python train.py --n_experts=128 --d_expert=80 --router_score="softmax" --init_std_router=0.0112 --lr_router=0.00153 --norm="layernorm" --beta2=0.95
Below are experts of layer 15 (counted from 0) of a mixture-of-experts language model. Rows are named router (the router's row for the expert) and show model dimensions 0-127. Each number is 128 + 24 x the weight over its row's rms, rounded and kept within 0 to 255.
Before each expert's rows: a language model's description of what the expert responds to. This comes from a sample of Wikipedia text that the model never trained on.

# expert 4
Description: Year and range digits. Inner digits of years and year ranges in lists, careers and tables, such as the 1 in 2014 or the 9 in 1989–90.
router [125 130 160 128 106 141 142 150 110 145 139 121 159 104 127  80  98 130 140 123 124 105  84 116 107 145 167 107 147 124 140 177 153 107 120 141 101 101  97  86 115 201 148 177 130  96 139 104 111 120 151 103 125 108 111 140 103 131 126 156 136 148 123 153  96 106 134 130 152 169 134 142 148 116 130 148 106 138 125 126 109 148 105 103 140 124  90 152 121 123 126 116 135 121 143 101 139 106  88 119 104 149 108 127 203 160  78 143 126 100 151 124 131 158 106 119  98 148 141 108 171 166  86 129 157 100 146 164]

# expert 13
Description: Table cell end punctuation. Closing punctuation inside table rows and discography lists, such as semicolons, periods, parentheses, dashes and pipes, plus Yes or tick marks.
router [123 118 108 163 113  96 166  81 106  94 140 127 164 142 113 162 104  89 122  96 117 134 146 184 133 130  95 119  81 114 105 137 109 141 122 115 176 151 161 112 155 120 133 137 131 123 130 141 153 101 149 112  86  93 115 107 146 126 122 155 185 149 123 127 139 146 120 148  90 152  90 158 111 147 100 102 141 116 120  97 149  98 113 151 126 120 126 101  98 175 109 136 131 161 125 145 114 115 142 127 177 131 129 109 172 179 139 117 168 105 130 145  96 169 102 101  98 128 120 116 164 146 144 111 110 119 125 145]

# expert 40
Description: Table header cells. Column headers and cells in sports and election tables, such as Votes, Candidate, Opponent, Result, Apps, plus blank or number cells.
router [ 97 121 126 106 110 122 146  94 106 124 113 123 188 161 114 131 144 130 154  98 159 115 164 143 103 154  84 107 118 116 160 129 114 114 159 114 167 139 168 143  91 125 111 145 143 122  84 133 125 140 100 148 145 130 144 126 150  76 123 163 140 108  99 106 131 151  83 123 126 141  77 124 134 105 110 101 126 133  99 116 144 118  87 118 109 103 124 121 122 132 191 112 154 144 140 155 154 161  97 150 164 147 151 107 174 172 116 158 124 145 110 163  98  98 156 138 106 166 116 128 135 144 130 114  94 111 102 111]

# expert 47
Description: Space before numbers. Standalone space tokens, usually before a number or year, as in a 2–1 win, in 2017; also $, £, ×.
router [122 166 104 155 134  74 143 157 127  86 125 130  82  92 164 163 108 128 112 126  75 128 158 154 152 123 164 124 116 113  92 116  85 125 118 120 138 142 137 135 137 141  88 159 125 119 160 103 125 139 153 139 118 144 144 153  92 101 142 155  92 135 111 160 149 153 150 149 121 122 110 140 165 131 149 119 127 131  85 143 151 137 129 114 122 116 167 137 135 132 127 143 112 109 157 113 147 163 109 112 120 147 113 154  78 127 166 119 180 161 105 140 103 130 154 164 111  98 108 114 159  98 175 106 168  86 119 120]

# expert 36
Description: Separators before names. Pipes, country codes, "as", "by", or commas right before a person's name in sports rosters, cast lists, and credits.
router [125 165 137 155 152 122 123 115 165 129 129 139 139 103  99 159 134 134 151 105 152 169  84 169 162 163 106  97 165 104 129 145  90 107  96 137 116 133 103 127 127 161 104 122 147  99 143 110 153 131 109 119 109 114 132 119 170 144 141 119 110  92 145 164 140 149 113 123 129 146  94 146 103 102 119  98 139 167 138  78 153 138 121 129 133 159 116 146 120  95 131 148  90  78 116 132 127 182 171 129 117 115 115 136 128 181 137  98 158 126 116 110 196 105 118 109 157 109 130 136 104 133  95 134 120 162 101  98]

# expert 30
Description: M, B, pl word starts. Opening pieces of words and names beginning with M, B, Y, L, or pl, bl, com, rem, often after a hyphen, as in -m-ayor.
router [164 109 111 108  75 151  91 119 162 119  97 131 125 107 150 137 134  91 130 142 128 115 119 124 155 122 145 145 108 115 158 134 158 136 104 164 172 116 159 148 146 131 144  80 101 107  61 103 148 149 115 162 129 139  95 133 149 170 148 147 103 164 128 127 136  91 136 121 149 102 159 129 163 148 121 141 161 124 140 141 152 162 140 141 156 177 142 113 141 108 124 152 121 179 153 126 101 148  97 147 103 153 129 116 104 136 106 110  72 107 126 125 128 113  83  90 138 117 127 129 118 119  71 119 130 102 105 109]

# expert 20
Description: V-initial word pieces. Word pieces starting with or containing v, especially capital V opening names and words, such as Voters, Vallès, Vocals, Keşen-Evla.
router [148 126 122 106 121 141 103 123 141 140  92  76  89 110 151 148 108 101 110 125  87  88 134 149 144 106  98 134 129 138 112 128 164 121 136 133  99 119 110 160 101 117 125  90 129 152 164 168 147  95 130 118 151 111 114 122 124 153 126 142 156 125 119 126 119 143 125 141 182 180 122  83 122 172  69 124 153 121 139 124  92 164 143 144 145 156 147 187 139 116  93 115 172 156 112 156 127  97 103 131 113 167 127 146 110 168 109 148 127 132 149 135 128 117 162 117 145 162 111  94 128 128 169 119 114  94 132  87]

# expert 10
Description: Law and government stems. Word-initial stems of formal nouns and verbs in law, government and public life, such as Act, execut(or), vot(ing), imprison(ed).
router [113 138  60 137 107 141 102 135 150 153 115  93 134  81 133 108 119 115 150  98 107 107 173 102 134  92 138 168 135  94  99 152 147 127 168 108 165 133 146 121 134 146  86  84 109  92 123 154 126 127 142 117 108 113 129 145 106 111 145 132 111 133 148 125 102 156 142  98 160 139 155 150 158 104  87 158 157 125 144 142 132 136 139 132 108 134 113 120 141 122 136 142 115 146 148 160  90 149 106  99 154 117 105 100 178 117  95 132 173 130 111 173 166  87 143 154  85 111 110 160 151 152 142 127 138 157 103 143]

# expert 11
Description: Media organization names. Final words or pieces of outlet, label and company names, such as BBC, Records, Press, Nintendo Life, CNBC.
router [131 146 144 121  97 116 169  85 145 101 133 118 174 110 152  98 120 121 157 120 139 140 117 142  79 100 136 132 183 145 136 117 105  79 198 104 129 106 151 111 126 111  85 149 149 114 137 120  88 161 137 113 156 114 121 105 147 155 131 144 141 174 150  95 115 108 138 146 101 104 147 130 101 119 154 132 152 139 115  79 147 133 153 181 103  93 107 128  93 143 104 157 111 105 146 107 122 156 116 148 136 133 128 125 150 105 113 141 118 106 165 138 161 105 144 134 177 113 136 183 123  96 143 126 122 148 124 112]

# expert 26
Description: H, M, W onsets. Single-letter first pieces of names and words, mostly H, M, W, lowercase w, h, such as Skywalker, wattled, Halton, Minsk, Horde.
router [161 125 126 126 146 150 144 164 170 124 129 158 129 135 150 125 124  83 108 142 142 144 175 104 165 139 123 106 124  94 139 160 119 116 112 153 160  97 112 112 131 117 134 138  83 133 128 116 132 106  96 137 112 144  85 142 164 148 126 109  86 111 163 123 110 141 158 125 127 120 138 162 131 143 112 122 126 107 114 133  78 170 138 139 165 107 173 171 158 115  95  93 136 125 103 148 169 154  77 108 114 154 101 145 166 177 101 127 104 133 152  89 112 137 137  91 147  96 123 122 114 102 137  96 157 105  87 118]

# expert 53
Description: Opening parentheses. Opening brackets before years, abbreviations or foreign script, as in (2009), (LLGFF), (神宮; also Greek, Arabic and Cyrillic letters.
router [123 128 125 155 138  84 157 108  85 148 142  87 102  81  83 124 163  75  96 128 106 156 166 184 146 169 110 102 121 139 108 121 102 108 105 128 132 173 111 139 140  85 131 137 137 144 122 113 153 150 139 129 134 134 134 163 129 166 140 118 118 127 105 109 120 134 115 109 133 108 151  93  89 150 122  91 144 126  95 157 150 154 152 126 119 140 138 125 119 132  89 120 171  64 167 108 138 129 169 111 123  98 127  94  79 135 149 122 148 124 118 131 109 143 137 118 107 133 146 172 149 135 136 141 132 155 102 154]

# expert 33
Description: Word-initial consonant pieces. Short opening consonant pieces of lowercase words, such as d in dread, th in thoroughly, st, ch, l, conf.
router [127 162 129  79 140 125 123 110 101 154 108 159 100 105 132 135 113 171 112 171 148 125 156 148 152 105 166 136 106 154 104 155 165 125 122 141 147 131 132 121 144 131 118 117 132  90 137 129 139  99  96 115 116 157 115 165  65 164 111 147  76 101 149 147 119 114 118 149  98 150 130  83 118 179 145 152 161 119 128 169 105 106 157 104 126 164 119  86 142 106 113 107 108 149 144 102  97  94 110 189 135 116 133 114 125 137  95 117 152 148 153 153 105 111 152 140 163 146 118 134 104 102 123 132 143  95 110 145]

# expert 2
Description: Capitalized name onsets. First piece of a capitalized name or term, mostly vowels and Le/Ne/Se, such as A in Arye, E in Effects, Le in Leela.
router [116 129 113 144 119 140 117 112 171 159  95 102 107 166 107 124 129 111  98 176 113 176 131  90 101 107 159 103 140 122 184 138 148 102 108 153 133 122  88  98 129 126 156 125  96  80 147 124 121 126  93 147 136 123 155 129 125 131 166 116 116 160 132 124 121  60 105 121 101 112 100 105 158 109 109 136 120 109 137 112 104 119 138 101 173  99 173 164 141 114 171 123 118 123 100 113 136 162 132 159 123 149 115 136 147 149 153 127 101 131  95 160 133 160 137 126 119 103 119 189 100 120 120 151 150  94 150 114]

# expert 0
Description: Digits and word openings. Digits inside numbers in stats, coordinates and career tables, plus initial word pieces like gra, dra, bre, tw, and -f.
router [163 133 133 111 112 107 115 172 134 158 148 124 159 129 109 140 110 103 172 173  93  98  91 157 117  94 182 146  90 151 141 128 145 111 116 108 108 116 132 116 104 134 110 159  88  77 126 142 151 129  97 176 111 137 144 139 181  88 124 124 152 110  78 145 155  71  99 124 145 123 141  99 138  99 129 156 119 143 171 170 148 127 145  97 127 129 143 129 132  96 113 144 115 142 152 123 153 148 129 163 138 121 104 154 129 114 126 170 123 103 159 130 117 127 158 119 104 126 121 137 117 155 109 127 144  79 105 135]

# expert 55
Description: Closing quotes and parentheses. Closing quotation marks and parentheses after song titles and years in track listings, plus band roles like vocals and drums.
router [ 97 137 191 128 119 120 174 136 122 126 144 124 116 106  80 163 115  87 159 112 177 133 116 121 160 132 113 129 120 143 134 139 124 110 129  91 112 156 136 139 139 133 137 149 130 125 170 100 141 109 136  85 156 116 119  94 164 133 115 148 118 165 140 141  90 171  81 125 114 134 142 148 142 103 158 108 108 148 107 110 146 143 128 153 115 143 158 102  83 144 103 130 137 108 120 100 120 112 176 114 124  90 100 108 137 111 144 147  82 165  83 172 115 125 114 103 103 158 128  91 138 147 185 118 117 130 105 146]

# expert 38
Description: Naming and role words. Words before a name, title or label, such as an, as, became, named, called, renamed, in "called an" or "known as".
router [158  82 100 115 124 137 138 134 163 148 135 122 151 131 125 130 101  93 166  83 117 104 111 121 162 134 111 131 166  85 126  96 116 125 100 147 121 123 101 127 142 106  89 109 117 147 106 107 134 185 134 113 106 156  88 147 109 115 143 150 105 132 103 134  93 162 102 128 118 126 117 163 136 137 158 129 162 129  93 156 115 145 119 109 151 184 128 130 147 109 117 144 125 143  98 157 195  93 154 139 115  89 117 150 140 115 153 132 134 137  83 153  82 133 114 118 117 123 152 160 133  94 103 150  78 124 168 152]

# expert 52
Description: Measurement number digits. Digits of quantities with units or money, such as areas in square km, distances, power and billions, often the leading digit.
router [148 139 164 146 130 107 107 134 124 145 113 130 150 164 146  99 122 166  93 154 130 151 110  97 161 103 165  81  86 125  80 104 153 125 178 148  80 143 110 117 126 103 143 132 150 158 152  98 144 157 118 119 108 127 167 118 107 118 110 132 108  82 106 117 147 121 129 132 155 104 113 119 115 169  95 116 125 123 149 179 155 170 122 131  98 109 151 115 180 169 142 145 104 123 123  90 162 128 109  97 121 132 126 141 114 161 116 109  80 161 109  93 169 129 129 130 132 129 103 126 102 126 128 128 159 135 162 126]

# expert 25
Description: Word-initial consonant fragments. Single consonants or short clusters opening a split word, such as s in sank or sheds, f, r, j, br, pr.
router [143  95 127 127 111 123 105 178 111 156 166 141 131 132 143 144 171 101 109 170 125  86 123 101 147 102 159 123 112 118 115 112 102 115 132 151 112  87 114 118 127 144 107  67 111 154 176 127 131 104  96 159 136 142 166 110 150 118 151 110  95 125 117 133 125 141 139 106 141  90 118  75 164 147 140 151 112 144 101 130 134 157 110 119 166 180 137  81 121 110 106 130 101 153 156 155 119  99 128 110 136 141  89 125 130 137 115 102 176 134 170 145 115 131 135  89 153 163 148 156 122 131 115 103 161 103 102 106]

# expert 59
Description: Non-Latin byte pieces. Leading byte pieces of multibyte characters in Japanese, Chinese, Thai, Korean, Cyrillic and accented pinyin text, such as ー, ě, и.
router [130 119 134 135 143 136 147 184 151 117 113 115 124  89 143 101  91 154 124  91 107 175 120 129 109 140 175  94 112 127  97 111 120  95 146 120  91 170 117 111 120 152 134 115 129  81 112 136 142 145 130 173 123 148 160 119 127 126 141 108 131 128 141 130 117 165 155 168 152 146 119  96 120 123 162 112 155 164 123 121 109 149 137 105 113 129 160  58 178 105 129  88 135 111 120 122 169 119 136 133 113  89  99 108 136 154  90 158 114 126 153 148 163 160 138 102 149 167 105 156 117  97 104 112 160 122 127  97]

# expert 27
Description: Western surname endings. Surnames or their final pieces in names of people, often in tables or lists, such as Smith, Baker, Thompson, -son, -ley.
router [121 119 122 173 106 124  89 156 145 134 120 136 129 142 129 115 109 158 128 133 172 137 121 120 112 108 114 107 131 128 115 104 143  89 183 128 150 102 152 124  57 123 104 160 175 101 144 101  86 128 149 115 150 147 110 142 160 139 106 128 119 149 105 155 126 140 137 147 114 134 122 131 140 107 157 115 119 105 117  77 121  82 170 162 154 131 111 153 103 157 135  80 138  68 126 113  99 152 142 143 172 149 122  94 121  95 150 124 105 189 128 104 154 158 132 122 126 109 164 126 113 126 136 152  94 144 133 108]

# expert 14
Description: Agent and linking prepositions. Prepositions after verbs or nouns introducing agents, partners or objects, such as of, by, with, alongside, against; often "formed by" or "working with".
router [141 149  87 143 157 125 143  93 129 137 130  97 134 124 101 137 151 174 174 105 129 133 120 192 175 116 110 113 154 155 100  95 121 148 105 127 134 138  94 134 117 145 119 111 140 143 150 139 148 165 171 113 129 107 131  96 147  86 131 111 144 139 170 142 137 149 123 142 123 157  85 155 105  84 164 108 111  85 110 149 106 118 143 112 143 125  93 120 149 136 134 138 125 109 126 136 129 154 158  79 143 167 139 125  85 124 155 106 126 103 151  95 126 101 113  71 142 162 139 118  85 154  93 123 110 158 117 133]

# expert 35
Description: Date and place prepositions. Prepositions before dates, places or methods, chiefly on/On before a date, plus at, from, via, along; also table pipes and dashes.
router [170 124 146 164  91 137 125 133 154  85 147 111 143 130 166 113 141 177 162 153 152 136 116  83 129 128 121 150 143 120 113 157 144 162 108 128 137 152 155 156 146 141  91 120 104 134  97 124 117 141 129 170 124 129 113 136 175 122 103 174 104 112 138 103 146  96 115  83 101 148 116 135 101 109 155 108  87 143 122 164  97 139 145 114 122 125 108 128 112 177 146 157 126  95  95 131 160 100 124 145 123  98 125 129 113 135 139 116 134  90  96  81 167 130  87  99 117 122 129 145 143 174 171 139 106 155 104  97]

# expert 48
Description: Space before numbers. The standalone space token just before a number, mostly day numbers after month names like "October 20" or after table pipes.
router [118 151  73 147  86 143 149 154 133 124 155  98 112  99 179 154 142 106 135  96 125 160 190 144 102  86 127 159 122 112 138 109  92 134  95  66 154 128 151 156 122 136 120 146 127 100 119 122 128 116 134 128 188  90 153 129  96 165 124 148 112 126 143 100 166 167 153 113 128 154 109 118 136 107 156 111 131 131 115 131 133 158 153 161 127 119 135 117 101 165 126  95 127  79 102 141 145 107 131 103 145 112 116 158  86 123 132 141 141  89 123 129 142 135 128 176 145 144 116 131 133 160 108 151 109 120  93 115]